Below are experts of layer 5 (counted from 0) of a mixture-of-experts language model. Rows are named up (a neuron's input weights, with its number), down (a neuron's output weights, with its number) and show model dimensions 400-479. Each number is 500 + 25 x the weight over its row's rms, rounded and kept within 0 to 999. Numbers have three digits each.
Before each expert's rows: "raises" lists some tokens whose logits its average output raises strongly, later layers aside. This comes from a sample of Wikipedia text that the model never trained on.

# expert 5
raises: ",", " (", "\n", " |"
up0:421502509493431534476480479472508476510479514471495541474493510468504526545484505506478464490507525491465509506484494503529512483460503473557500518497478499499536528522544450484491502505495465517496481474512500475515522542524488526515517514
down0:484529536465476515510461481479492519522528494472495495514514488506523526567484518465479524545484522522530487467474474498467524530519518493499442485476519488495538483500556531529455506545529511522503514502501497512473474442471556492498506457
up1:518479490469517509481485489515450483495464503486510502523534504516492487507493516498506531552495492487501487532480493520461488559507473535473549522520514483463465481475493472467519520481523508482542505515518490512536506451429481502535535556
down1:486472506509513506440505514495498503509491502465495563503508529471490525545480516464472524518483505510500479504520499464500514483516480444484503484511571455520545508522463488499479530505524471484488465516531526510512494500508471508495506551
up2:507468456533497552500546467478484473526508537497475456480526459525508459542485467512515511537523506483480475490517524484439478532498524483501517488501478559499522488470522487511501482451553512507464533493519528521484459518497462543516540500
down2:567471498513471516492505485500509500545464489499466477476517458502535477527512454475491514513513522532456481510522550532515523523472495491498480490508519503477520490489489518503516519503487525524478511490458525503484480484512453502464530468
up3:469522531499492469516544513505518498500514508502505473442491482468469511465494485507451511486483512488554494502538529467496523453504503489504552532492542462468502527538511483473505483492478449498534484503520518500492512475500498502545464527
down3:510510482517565468532487509484545503497492470515494510457486495488480518461494513518530477501527499506454494491507499536498498449523480482493435510544499484489489498496460487524506522551487465488502551436468526471563572505494518498501482537
up4:509532560518457528468536471489521488501509538457535500509508510490508519523516481483491484514500492501496505475521472461499510492496489519479542506498485502501483499469543518467531464461539525512495489511509518520468477529503496497495495527
down4:534455498476516474502513537497497505538454523462444519466513478493499531464509474505480489511460488459512506494505475511505467501516496489524486508505524477488514497528495439542502469490506519469538467504478535479515513488499540510492455500
up5:488503516527467523473494510523545499541483493502576543536530513512470532527507464476521524467505541496487506505527531512504532484507479464495518513489520504494474503473532486460489482466513538525505482526504566525488526519497488531533509501
down5:469520471536505492470503491484465508543471458517498490469481488519503496487501480511502522536501455534518506490520465510511524508505503489515466465518530451483486466479510489524483510464466516516495490513499541461491483522471514487512482485
up6:505502521522538503487484488466517503502512497484499522516510478508510514497498515495548524459484502510455492516505519533461540503471481518452459507467498472425519479497483512481500473488497515497522521510518536555501484569517476473466492527
down6:504496496474517500472478552506477492476500496523526486510464452516468537448469470433505471495478420503508544496497522497443464491495451491453520446527515496481522434515504513512510508495474467528475525459507513485521507495506557526513489463
up7:496492547525485536471481488493521507539473498480522540526502480494458492471476490476456475469499501466459515516521494522525536501477484480460505518486507483493503532526494483478478503463456474537526488497509522534495497507518482514515481521
down7:524490531482479512531467490489477488517513504511507549463476460503500488538529521516505513549552522521471498474470518476525476511519479497551442504495499504506534514479521476502435503485528508507455479482475522463540485480486503496478500488
up8:451507524497499510504488492480530480504514492506519554518495559538479506483496534486491479461497502503487526490502502496508562514487537492523496531498520437504502444503452501512508449517487494489519556466485487518511525520485539495514505491
down8:509497501482486495478490479497508533483502505514497513480489515499486505477503496506502525506512487508563504502525473505497508496494509488525495473536528495506454478484515507474480517520499499515461481501535521521510525504518455467500581535
up9:510476565493509525486543509527483500504499499471554498495511521519531519504540528496497514515506448479495492563523473499511514480500416482510555509532515512491503470486532489505474502493515497513505473525470518499490461547463494523488532448
down9:556486541516518494473529505482494500510498544517511526483496528511484536460489512498461551505505500505534526467509504457501482522528495545517526516498487498493495495493522486515531506500515514523473526516483443526535528510484510491507486463
up10:474457530491499465498514541466482521501471510495498436492469514510517510463508512502472466524501486517498468513506493504464499486494519476472465507490515515506526510543496446484483502553485459479472522523532535482431478485528547518550515514
down10:514483535439490480515483498481492525486539522516504459519516499504500490522505516466484468530539448489463465479462503519536528512507490487503509505527486530514514469483533466497498494498504531538482538477550506526532494497452541485500486509
up11:465487576474487533520469531504491518532492474505533501532512490448497514474543475514466498494498468510492499490544531514503515483459468484493458526503526498513552515499514506501516471515531514531540525497548502466492468478511526484514535530
down11:485532515507498451502496494493503535465461475494481460457484463486527552528509510473455501506497525505520450492510505485481453510500475464540468462487517489486470443506528512507467514493496534491489529508505485443515486513472489482506496462
up12:491471531502491505543507503497530463480513529458469524482486471538451504481517460489460490513510519505490552474504534519488507485478528505501483520446531478459546471535520478530494499504510531529489486528489471494500498490532482469564542421
down12:472516527465472489476469515450488505511472473498449469545510508473478510495533488493493466535452493518512469469503540485496512517502494501497532497514470505496504499517460518476494480502484529443518500517510507496477502507517480493553553504
up13:496470502525485496469507540545514471545456510464526509478463499490516462509529484530581565547496525472497520490518498474533504494511488520439504542499525493483505504504551537467508520508491502489480515527428498494547489505529502515520515502
down13:528499519491471477515489547500481533504461442519535435474457478474498527511514542502507444522500508492492498529506461518527476471527492462484488481495537489488500472544459479512498517523472485501505496492533479539506503506495490454467535495
up14:492484533502569472470490486514490524507496522478485445513495563538447521445478512503519539544529492502475452507512459506492494514509511472525535507475464444500470511436521491472475485488472517514500514528494526486538487496503471469527506508
down14:507469455492519534483525509508528463521516556507499527473454471565464543504506486528499525482468505439490476500498497490455459449537494542496491475503482514495470487496483475496462540514541486519500497488561506495465494480517540537499496519
up15:524502467499509528440492491478491531554503548479475512482501470490501482490477463498481471487503468507496522498490465533456545453467495461515496533443528471460502499464510471507451473501539486484499500469507493469524456532562507495514521522
down15:453503497542472482525483489548552481450568528527477475487554500462497465492423505492495481474528465492534470543464504504541466454461525510466505496496517504528472512527536480511494520507493460495510460478543537501491473519523534507513486487
up16:509522527521536504495496511556542504511491516511501503524544498487506540455519477466522497529486491501528505524516477512545519503494493517475549538494494461511483494518481481514484434477483459518470480487485487521487500492511480536513563498
down16:468483485518550512482515507503495493512494484518502553517491526504510486494528477510513559496470503524513511494499484498482468523478470521552494502493491463543469470539473535478551474521517506490463470530548502435491510506525501492511491497
up17:492452546533512555542531445503497495478443479489488501483522472502487531514498525447543474468497479492507517511555525531529492504502507477510515501512525455471504562529450483475524456501517478456501499505519517505514485466500487503517528534
down17:500477525513454497497524488481519506473489514514505501474522517498494486508476518497504518513517494523467451505531482531466520528497483502505518505527541507495515533485505538484492485516492482491477516488476487514499459538507488464495470485
up18:480489534538529514485511526518513474507530494513473529513503450528487523468496543498495540498461507479475513510516533476518504520479463461531508493474514475531485500514519465496502502480516496522517516469466512508503508516496464514516558499
down18:486544506501499504469529523524523492485505493492542489506525547479521507447505465537521546490489484500499533501519525517483490511557503513489538473526536490504497450528477502526532498508476499454469471478462431494516505506485538511515485490
up19:469525528501536519506486538518484489476480481589487523514502468559467483547497471479472511504494503502487494514554521530496532487500488467545460448450504503512481489473519446453443454510505472531529542518517534511515500502537463491533502496
down19:512425446504492480502461479512561523472496507511461503494488554523518495479497527507466508494491494470530512485506465485550495481522494479521521517513510471517533528544527491495526503485471542477484494555505457541440509510514516513518527497

# expert 20
raises: "6", "16", "2"
up0:477486513479513464477569460518527502518473522439526462519494501516535504541525543521517559536561510491511508527494509536522503548486453416479535533514499493491485490529492532475533514496506456548510499476496536453527490475487503517479518503
down0:521509498492512499494533509525464488481512521512480485513511528486537516517478510469477488503490484513501504468511477453522483468515470519496525449502510515525521469504526542536437515464506519530516497516546540525498516548492526517495484539
up1:471507503510505476514514540503489442469483499487528481517509493523497480479511526538465531517543508492505481525531558492531485471485457464475490461474546434451487537524557514498518501495497512494508489459514513468516508532511502479536511476
down1:477500444498502486542482493472475503482554531508522458470484514449543492486486500477521480490479532503474511503475478513498483518487545519493469473508502494470509504553555488495517458507552482492481551502501498532544516518526506494515522484
up2:489497534465532479505449499496472482548470509554454453481487513514499505498511507506484490532464481500521462498533487493489473450476546502480509503493543478481498537483512514461512515495525550481508492488447499492510468508491524513542454516
down2:497497499490536499500512507518423486507436470498491497532499493495495557448485483521442486445483583499494495522506512489488508487470509518498471510506475507524537487546517491493490443522482449484458497509535491543496469491520513514523513470
up3:473508550508515545486469501479471484498478469468497481445451516487531534488537550492480470509520492550481492473481555497530482474466512502485467461489562487517499497443524517502489499533477504473518518476487535462490459527523455486494495521
down3:484489538525524472474458470521554483501506522503472472559482508495501545483514508492489454522478489473505514454519520551470564495500486476514479498454549577513483483495499478530496528497498492521474502518482529466490505510521505484508477492
up4:477477475502486494526474478512506448514489496522524505526505507459480508465448551468482441519491480555478521481502493534469520517526478479481512495487509537468489490474493431500477496467489423499500530483556467507499516502501506490527480507
down4:510526478476502493508535463480519537476453480496476460449468498531481502481507484521542489492504483501508490470509510520507516460509503530503460528502490482494489470491468491452520504484500575524517452459469535463536511522465490498487515502
up5:492472529458495518511527510501482492467528453503513523495439487520487493547471480507512522489503507544530510470538570536480489529538501448510475486475467451493491507498537509506508517451478511529473501451527515504525522506486495540441498505
down5:523486495532503448525481504500495524493498484506503498519521485495519514489502502552467481501502441547508490489511459502473489541491520479479516511539483485475457516496484518532573523531476515461496489503504465532519539511531467488519506502
up6:492496525465497493448529552514508502485499494476539467464486482537504516496503477506519457514506502524492471498509488501516543511531475492490484531521518486476484484505517501492528494466482468559537511487558503490482478507451514500494498484
down6:505509496537502562517522519527485502510510529496469522458474523491491488480468458513524490520489494440481518467480529459521517502446519495493471446470501484467500497517468545473495521497483462491525521510555497488524484476479491501498486447
up7:445499498533491517501498455527554502494431493463510505479472512476512539519510494469492531471527512502479437516523492517495551492495489540490474517508530480506456506505502532491501505494522520493486506454496508434525510532511481551531513479
down7:509539540506474496503461485492482487481522551470508507541500521506526504482464486545506487460482503490495495440479472473524484549479501486503508495511494530531527489495490542500479467515511503548505523499482484498482517491493518498499490508
up8:479498491472501500483490551474537489527519522503533570486467516534516513462503491500475509498523471471463486492499501546478522458515505492483476507520455486482465465501475497474511509529572499495503540502497542488517500527463511481446490511
down8:490491492478503505496464470548517493490496524485492519538496537545490517511471497511471535475488508534547460514500470471534463530476506487571512528513487513517531519512523500535533475465478484527496470535462516524467471473560515486508537463
up9:526482490499535510528515489490481463486502483546530499563485494477450521473487528514543506499485511521493486486506522517490508508492519477542502543483480496540490546482508528501521508504482502502476494496536459541548503493519504514495529523
down9:531508502497517505507535557492512503519484458481467461487516499485548524490493540484517451487515502545452504510513520473523512509488544480485463456523508534483496462491543527461475514491496525470521524505497495461450516466528532475463517469
up10:559497482516485504515514505481517475493547526503535489467512521513486514505540516481487513490508462501490516518527531539493556472515477451484503501508492500490460512515459516490484489472491472514460502496512486515523485494471484489547466519
down10:499489494496443437510549420516492489474507437501477457523516525502523527516528472473449481567495519484503503549501500511508526494503506519518478500551511468511486494483525497484531507515521544499506512474506501480502518477532447512518494510
up11:473497473512516485497464489527513522509491512565505508504486505507446497473529496482515499507475548490487498472492511564450533482463515485506437513524529470511492494466466472492513475511547478448500480429459541488495493464498469525493490452
down11:521500525436504497477504448510487527478499530460453521518510481510514530513534457483516471533463485506525479541512508517509522516484492521478490522506505465534528549534481502483526519530461510515460470470488524474488529517510483469517497504
up12:499527545530511466494517481495536489509522543488519541489484482471455484528479469478492556534489515490507510508519547532511505517457448522497500478457489484498512518489474525498455456531543550515506492466507480459503493451486464527531512522
down12:505517491496506554515511517476495445495505522455475484479508531527526476493503465530520517495467481514538551470520516444485506519465505520469491477529499493540469486467494508527536495500514555488433535516503522564485511476465478489456531521
up13:490522485527510496498501514550490509474506521491519505487518477525493486486542480522487458419471505520473489508482509524487463530480472544470486529486521495516487512481460469501502516497495525508492489489485513503515427480455528482520466461
down13:492539531507524510473500472461481494522478562481486491528463464462494523509507451527506491531503548476525550515473480503471486469483505572411459485508493526511517523531500497528455488522485488458504482458527477487487531492504545507484472493
up14:471477495462499519503521514505504516524534486477504563513515519472477494486532497485490492522484490507473510492495534487488502474491527515517549526493509500520526510566471491495564516477454494546503515501511517501491476494445529503482497485
down14:472532517495499484481489505558510489482515479527515501546488513534507516491480509527494516463500472448511539493502522570489505478510485468501521526521490467512464447489509508483470491480515504490507500506522504505490533505485545502512446528
up15:485532504487469495521479476493490468504525481496501492467474479495543460495502464483503490485520486481442475476517526508507467446469491506470498455485513502481519493508493494500496498523497487484495505501525541518497527526506499536475516479
down15:501478500452529479479499518480488511514484494487483489497483537513492522517494502471520475485519488530504511512541506523485508524511516541523571488572489536498493516473493512545467488520472519516458410495505533480513487481491452525472497475
up16:461498514513478506508482544521479474487484472512516534503528500478491479513483500492520493551533498522509478494524541487534510463494523471506506509490502458508535436516532510529506517488463490466518496521455502458489494521492445489539474514
down16:502483517493475482515505523510491521490459464500480533522484503509478490535520484467519500542509500477492530554498507503452521459487484460472532523523533502512499498441471538488469507441454547507507540503479528490491514405480446505506492499
up17:461494532488549466488544499565470495562514505490494474503450463494503474472514489549518512487549500487473499491478518500507544514503478495478527510484529477561485481472496497479499508512490483498531490538511464504475520510507477524464506483
down17:504511511552499443476526508521456476527508468482518504453447515537513485497516525490564504516507520515527498497495529513505502517544493507482522501521501476504513527514528551487507505455475472511474507509536504451543472515496516520499482454
up18:471504509507487460486493516498481498544516482491503508532464513528480489532508451467497492500478498494522471492483536507522522543439477443484521486494517508485505525492457493512491495521507480512472487503500410486464505507479504519535510506
down18:548489453504479494526488493464511507505509507508527528502531499475529480518502506495454506501493484517505485504494528539502528500523505481524517490499479483511477467491477510517475471492469472536471523534510502510530492474467498540495506519
up19:502498497461506498502489508468477455530462495494481493482494504524456483530552488546484496521509488494497538445502501505464487494490541531497522507531520502474498494457516560490534496489465490518513480443488476499515514512495505467491530558
down19:551472483494533489490509534488479494522508501460502470487509478502529512481489526509541504491509514500462545527548597575510492533517536492492475537523478531509537512450492443487513467503476520513571519531481529476513477544503534531546504485

# expert 11
raises: "ed", "u", "ac"
up0:498434482485504464465487507525498511514520494522535477484477514558496507517441488489477485501457529468495489463533526505488549541542443550472492503469501508460491496497512487466498523498491540506476498499469486461490510491476503475471505510
down0:493448499486532544499505461514447506514508481493501505538526515489548503511462486482471490497530505463466520503506468502522487471489522484486529464460517495502505471467496437496510540455536493503536488501493482526492532505517503512493514503
up1:515496547502545490530498538451503516487534503552453494468537515495459529531497538512545503492510496516543499533553512534478485518502463503497533474502516515445515507475497477522517494492523519520517494519495453487490503534474480489502489481
down1:511473505515499468520534493468487469510511492498489521506481467521490527488434524485507492508465502473485496526516464511489466540516464496521467533530490517505474492459526486499492512469494513498498493500531509516502488516513512451463478478
up2:520472482522478521553491494504506488467514466505488540485457494482489508474550513564520549502491489509534493538487521513506478510519532524533468512452528514528474500535533536517504464452472502515530508511474548507471496514465499520522516491
down2:527439503497496481503521499521513520503533484507538457492496483513533429543509514471491507457463452462509451499501498477524494514500484522528485505527516489509505492486491497541481508525485489506529465510509482462480495492490500527542491513
up3:533520543493539479533522487465492485483524479472534558496497480447493482499505511545516491478492507487480486503502489497482497513513524540513514530473495515478502532552526515472527505480571494541505548495489487504523453496485438553509484508
down3:518474518478516493506453540501492508480519459522502508503519483473431537500482486521508562515490482507495483503523480527517538508530495489518527500477469509521492545497515514509506516510505470531501485487528486510531489488501499453505512517
up4:505480534543520518480479539471448476496531501509483507506491535519481499518542487491530495504496522494485500461538462509505500451502482525513528508510489484527495508503507478554509505491474497495462552486516478499528492501471441486475492531
down4:524493461507499547502516520507523499545501521492513459488506510486532500465515467544480514473473512495497516563461503527503518476479501509490490480490507499506469527518546480530504511510468519471488526499513498508506519565489513497511491468
up5:520476507538510510511495515487535437498522495518520514523491481451493471495522487526547506484505514494480490558524554510530553506511495531511537479495501516524498461486523506495495503522514533451440518512458478450495422482492467540499469535
down5:498523519510499518495479507496498537483519498509496518474479509521514472463528504498479498510516464472451508528474443513547509496506479492552472481510465502485466508441540508485521522472447489475524492491491547512485481482500462466462514491
up6:456468462537532492480468538423549535488486524566445476458472490461507463498482501512500474517535485505506532486528492522542496494497505463540478529486494519500503489486540537486469463521545515481507489488482480472444496534501504500537504509
down6:475541487520539475501464548488483525486503488483527504498466510515485489523498470528520490487511497528495507449497472513461520470484539554496526516491512490504489489457474489504492493484480518503496486481485472492499459519570484485505506483
up7:481522504518493522491488503487479510515504465488502541513491491500477494465488508527475496522503499540460499510528499497505495490507487487517493519480470525470523546520511511510482468494500499517492521500486529459470530431508525511496517494
down7:456530464541484469478476498500482483504477490493514520510481517543504453503509509484504493482514476512488496475508525449448476554514468493472476506482546504500503521488473519498490480477475507479485478452504478490507467458511479479534491471
up8:551475542471477522499522441458515511496489492466486464492520552467526490480467499497523487542503497506488484480460498516494508516496496504530504499498511515496476509514529492474499499487506470502553532458476535503489502527504490487530504502
down8:503510470472474479499496480487448515500490468513501483506457508464506512474541502526499514510536478513537496489517478513508533503471533582462511465483484504517506517516486466521512569481521492484510457509515489492483483491505503488574504470
up9:492462500456505515520561467461504514467492489504509548500491512443523513507459483495460535472535512503503502528485518515505534495495551481483516501494498508497508523527482460509503476498545453530556471491477525499480501478488510536510519470
down9:486496497493504510516508498483545501514516501510483507472502528493497485482462522504483512505501513485485527542525493471497452494497511479478463509502465513541496522512473536508530521522488508516520497469517523524462513530477489530510479490
up10:490486501538482477504517506498528504446442515537516476481478485504464499480502534523520495487462497484517478563466508515535517508525518511515477468474479488504486499491491497469540498518535512482521484505474535467474548475475493485502495503
down10:501523526484485525534506492470532493476508530553537517499462484489520479493483491454487468498485537503538529563550453528526455472504537497559471441546499481510475469508485515511471548533448516465501497480498563497494507527517478507458472543
up11:489541532488522509515483512449502506470489482529535512468495492481472503462467520505473523521493485512501471526512527535544472502471487494504498462485516494506488492498532525488480447480527520495506495517448495451479519502515524453490452502
down11:528536538448497514487505495476529488507481474506449541497477480511515495475513497522492483493422531468482555507531496525489517506498534530506522492484510491527494500518485507481435456454493520537465509495504502517469504473528512487543511486
up12:484443461465465493485515461472527447475511540530464524498483470461440498505511500503516505517492501526509516516544510503559473471561471492521467504488524528525498501502484519454495503516519544493529488518531478467502531524510465516497518463
down12:535512527510533509481497538501499429554475492503523515533514481489498477452486521503512525527550500470502457502516514479462498463479517506508512467487525514539466453492498508521509503495511540510543493471527471476498441484446569510509502522
up13:475505530506502501500454500477497446537511516516515504519493501445519473501509473486534521491463462485557479516516515486513505490494522500469481480487552495480492482508521496466522501539507565509507483498490499483489501501478507574478541486
down13:506527502492484510472496533516516527517510547499500464496486461488512526485535455503524495475473451520510538542472512528517494512550514480520522521466510482471540510429557477488486489493495503469498523528504505547536519507515463527530456532
up14:455481498510524532465504496516449506476440470496547499517528502494464509508513520526509505514503506467517495485512460562504515499502500492513512514484535486479498500515518564478476443471485481497511511495469522498506505519531495489470544486
down14:453460481470471480513522462487500513514489510527507518553488476485519517495519475465492495448528532496452464535491470515464500461501500494431533487493487504473523505530500448507479512473551497480496507505509558505513498513465523495499480472
up15:509496508510517517522502517494530506461532507512500526514523534468463509462456498496485464543515456496475495478526522529533527507462524557475468503534537493524533501530499508487512509480525516510516491514478486495501521550520513536451490525
down15:515529510509447519526519510508512518491491537480524523479514528522481486570472526485518521542489456528482535449484461488542533476458492483512558549570481502548560499519562482486475505461492481490464495465521530492555462537453505505502482503
up16:508488505511541476501470494512515515483486505546514527488533514524494488484502528480471504551515517538543540512518492491501524512541468540489535516503534510488487488469469480552526505535459506509492503513511471494451501518506494490481427540
down16:534457478482523455475513495537491465524458482518492499496522503502517515506498536515508473494478510520549511524521514455492507519528552470476499511498493493475482473476500468465477503493533533553501482492469555534496521474509485554468476485
up17:449481476496517515517468518457463475471546520490495480493508501478450556529488534492535557531490559457462515499501507467540529502484505477460526459492492522460494481494481508487487465508524501544490522476432448533534535485472463474495461465
down17:466421538468522515523530509482430514458489538458483492511515517481493494515515533450463485483506484487481536471484516483478468488495512500526526471520492495561491469491508494477519533509524493529479503507510467489472516457494511509518503528
up18:528458517510482510522506519480549500528517536516516493476485496551514449517532477493530509498522559476516506545540483501536526478478457484479544455499526516457532489519502542510502483512513508471538522517501484485499481490542502503504424548
down18:589490539487523492471490481497452487537465481497496482484473464505539537530509498510508478536518514499517515518498465487469492521521500485483501490461446511525492467493486507508478487456513494499510476528490482518484450472488509485510433497
up19:480517518522503502451496542492500489488477513527491464502549558524476465485523476520529497487515510519498476512504519522495508500468489491528480518516493497495504528496517518535486511472512542539512490497467461511466494486468497512472501552
down19:494533475521474490479520488506525509512496473504454542472467565476485489510510509465482516493509461532498493513498495452503485509506536541518543517488492498510513513502538462495511487505490516526523464487450548507526521500499464461525530524

# expert 9
raises: "0", "4", "1"
up0:485484512493519503499500493511504515515535520494476491459497502500555493503511499485508484485531508504556512435454545533523514504530469541478549512527542466462509506453535556477514497527521532453545535443470497502537533502512500481525528513
down0:490523494547492468512494511540532513506478494482490519485470526460501506483526492520511475546546494521439448529468446503521521514481508510506534512486518522512533509565506459530540497517527518503510509524466547497479542461501526475520453488
up1:523519513499537500575507479502476483500527494472464477492470501518440487523485498531477492465474505509532511517537521538505499501513474513477521494455486509534504498557490496482523470493505462508471536488513522505494501551528516448503477511
down1:499496496472486489455516509474509533493487528491534500492487562500536530475487469483473491500502485496509510505527504523539556504512476538457455463496490535522553524506500499501506472430511515527513508506494478496466479503503490473453464498
up2:479478473477532544526534498494497513456504524495500509490529480468461506459530518544516462504530485498515462521539509507553500486528511551536524476452497517488531569473468482515499472554478518490528495492480512496474472539477469512495462497
down2:499528487485505465477472451452492518475507492484528505508461504525519442504500468476464462500537557487497541494517491476507517501511495515492476471513500506460496559525518499525528510545498514498493517498430499528478534505481554475532511501
up3:494503510504548512552513467461555471509507479500518497499486555501439466559509488512507494498473513446553457491523544506539517488476472523487469522500494475492476500538513498476525493473475510494545505485534474513508468501464533499522475487
down3:492463506487477462552491528495536468521491519491503488496512492522485503471498523496472473482520519531556510508516449478493460488514489477469485531484519482511485523499515487511492498525487481481498489482515491535518535517498532520493555492
up4:465546563504537496548537467496528433524495507494504513508510545520473461491512471508470517492452508474518518499504545490523509502464510494492479524491529453467467532507502490474527472506479453493525552445477461466513478534493526487477543461
down4:460451525518472494482537512486476496517483511519445462519508452513515526493479450480471521492507517549534545523484484492480491540473526532513525482449539535508523432486457511515491510472495467461483515504495517502490483508449479494529496525
up5:511500519566488478473485508520527479562491538486488533528494531518512505460492493532486525500496506463530476532480481507489538516484490482452540458480527479552495493520485501470485528468539504527510496541496472499491464496506559479465515508
down5:534475502487502519511522482471483461536509481499513495486485526477477531502450480518530520524514471527503521527515510459483517528486522520485517520523478566510534501527475512462481538468549555532520472523497468518456542475473525537531513525
up6:469491529524508517488535464450478472524487481535480524532497516503505482525483515468501506474517484489501504481539547502511482505493485489519476485463519498463490474547514547514458488493517508499488532517486479483507476533516505483446507480
down6:495534502503515536527478504486489472528491472505485529539464496487477490501510503486524488494484525520476544504528497514486520475528482469517465514518518505470495518569523494493490482522533511475498475523430441473493510521515525511530489494
up7:501476468472532516511551521532497523486478496467497466502530486488522503508512490519524481535490505514520526520492478488504491483470462452513549531487468499517500525517482454482503473529499499480487491480515536451481501498481502464511499527
down7:509539500477524490521512476482520462462519484521516478486514515506501443493493475513518467462460516445446470479520490510511500455549531478572464462512492515540510509485466478484493478461484496465502477478475517513525541489473516478497493517
up8:498521566469508510547499520549510470488518526530494478492509459461451481480474478507494524527469490513507494542484517533515506500496494545458446572502548518522491496528502558485498456528507487507456488511502514509522491496445472483541493512
down8:480532487432507543516455485464538548550501453527479515518512497492468527472501476500509539531504491529539511490501549505523523458442476548489502507473476491489504480499505559465487500529520472459456491532511521507517507504505502497496510504
up9:486542467504507500504499524505538505509505514468488462527507500515478482485501472476488477503493502540469492471490466539501516468521496476532535450494571481472475489510496499471490496509489511482521472466540501513476511507506464489508539471
down9:494523479508479531505514495523518504506477469457492549466510456512489418524496496519466483506500537538511415515479475529479498497533512515495510529506504511512509513506495525535490514529454508517503476508505507507529488494528509516464576542
up10:489532542546546472483492487502535466504524485453496470540493524506520487498476535522495490521479505487545486512530538512506542509459525491479524450532529501513477504545501449547526487474541535456536493496488503438479501498503505501545513514
down10:520510473470498464553510525511510506511543438517473530519530513500543478477490503510492460527521530499517512531508451446485489518487505498522461517507505536528484534495492508541488540498502491480527517530529504471513537476493529488517457482
up11:500463482478484510498526526513533495527503473481525509519504478523505476493483502519553463467483542525484462461489507496526530511467498501491487518457492473481469481507437486441455495504471483542500506484476472500540520512443550463515483462
down11:497483511439461530550472490472500529486452543475500483488489494561482525516489486509488523535485530450471475530518495483530474449458467491479497521483480518534514514507498514448482488497494517448498503498565503479486510536435508511519481491
up12:481488455491519451482502482478518474533533478540508474504449529447471455503468458531488499530531505475484526534506505500528451477517488467464455525515494499476495478488469498508479476485495466544516471497495471507494471544533511475475492463
down12:498475476514551445522477493500448442532486508504501506523501558453538498521478512547488507517519523494476488538474517485477479501507521543438547450495492463460488498500528485487491510524531467481470521476508476502505520529502512472482556481
up13:529529506528517522474534536507531476529528502494509531502513499546542500497514508500543501481496530509484565507497544529493485464465487504489507512463458463449537483496511503489528507513466489462522512461479475523473448515510470501537473490
down13:522493526518416510472505499532515491511490512480492484491544540478533539513499564524469460497509517458542507506506489488479492487501488481491547535496520557501491527484526462499453514459506534527519503524520511469545522483491503495464522455
up14:535513495500521490472528474496492496580522506504488507498499517512516495526485518466483480545518506512496490520484526524476529465535521530494494518510518483528506477453494512472537438490481487500544490471517527469499487490489527512500489499
down14:485513510506462488463503507495521506483520530493511487455490491497543485492470511420524475491498499508492518510499504524527483501516539488488473498514476513524507504503497496501460467519520498500477531472530507475495512489522494472488498504
up15:431498525506519513515493517464502446537503473472527533511523521564484504498505472463503483482541553491528500485509578513545540509537510541479470501515527428487535491512504525516486446491511505486526499508512500519536485477497523489524559537
down15:468539495488505516496499472519510504523450520522531501524495449506485535526517499486493490495512525516463492510492454533517516505520502480489523477525546505516505490520483528498468501494503464457522517489470493503502464500490526538530460440
up16:492509533542526543485477507514473535510484513524500542511490487505528456507462509505484510502524508512519530543486511523479540501476437490498501505505496468482474475467526469515472479510493439501549486479446468502546486507488509525489505453
down16:526541420482502479465480508472453525559479511503479486477539503443554476520488518525496452498479450431493521511508501511477490493534476477496474499520534502496435521500506447529510505465498480494505503559508535516512496463512479484534510486
up17:486501523492506510485468463499473481478510483525492499493474507508434474519495451492506511475521526508492505526503497533537507504504491497465488537461495502443465464554436553534493513487487516533516532521501492497493485506487512476501513510
down17:533483516465547478484512526501479514479520484531502548461502559492474489520492543455502504484559484494516519549491472435512510498512533531472503498535486529531478478495561509539502493511519538503493487527535512486507539486501524464526496501
up18:490491513473550498540489476482550523566527506526486497451484500511450500522517548497503518486505541491493492476525492488563526503464513520480503530501526511508500473487510504493462492488509484489513504460518486499499505527486449533480544436
down18:514503462498479514535497533439509497454485456483501567511524502449504501463461477491462522492544512543504536453501495521480522514460515492504490537507526478505505431500479493501503534495455494541506489490441440550458509483492490515508516487
up19:494457511483525488522464478506528486462478527479522523496494518421495474456524512506480511495465522506514556502507496508496549491548477472500514475510466471477462493544497475501476515517554504512519499520535522524488479546507524487517469501
down19:549537476508508495491536483453480476517498495507477507483514529512520514491513526478514489449474515535483508476506484517507515461520513507482460479515526506488545460502542523494482492506507565507452472506504489496489521514517487511496480485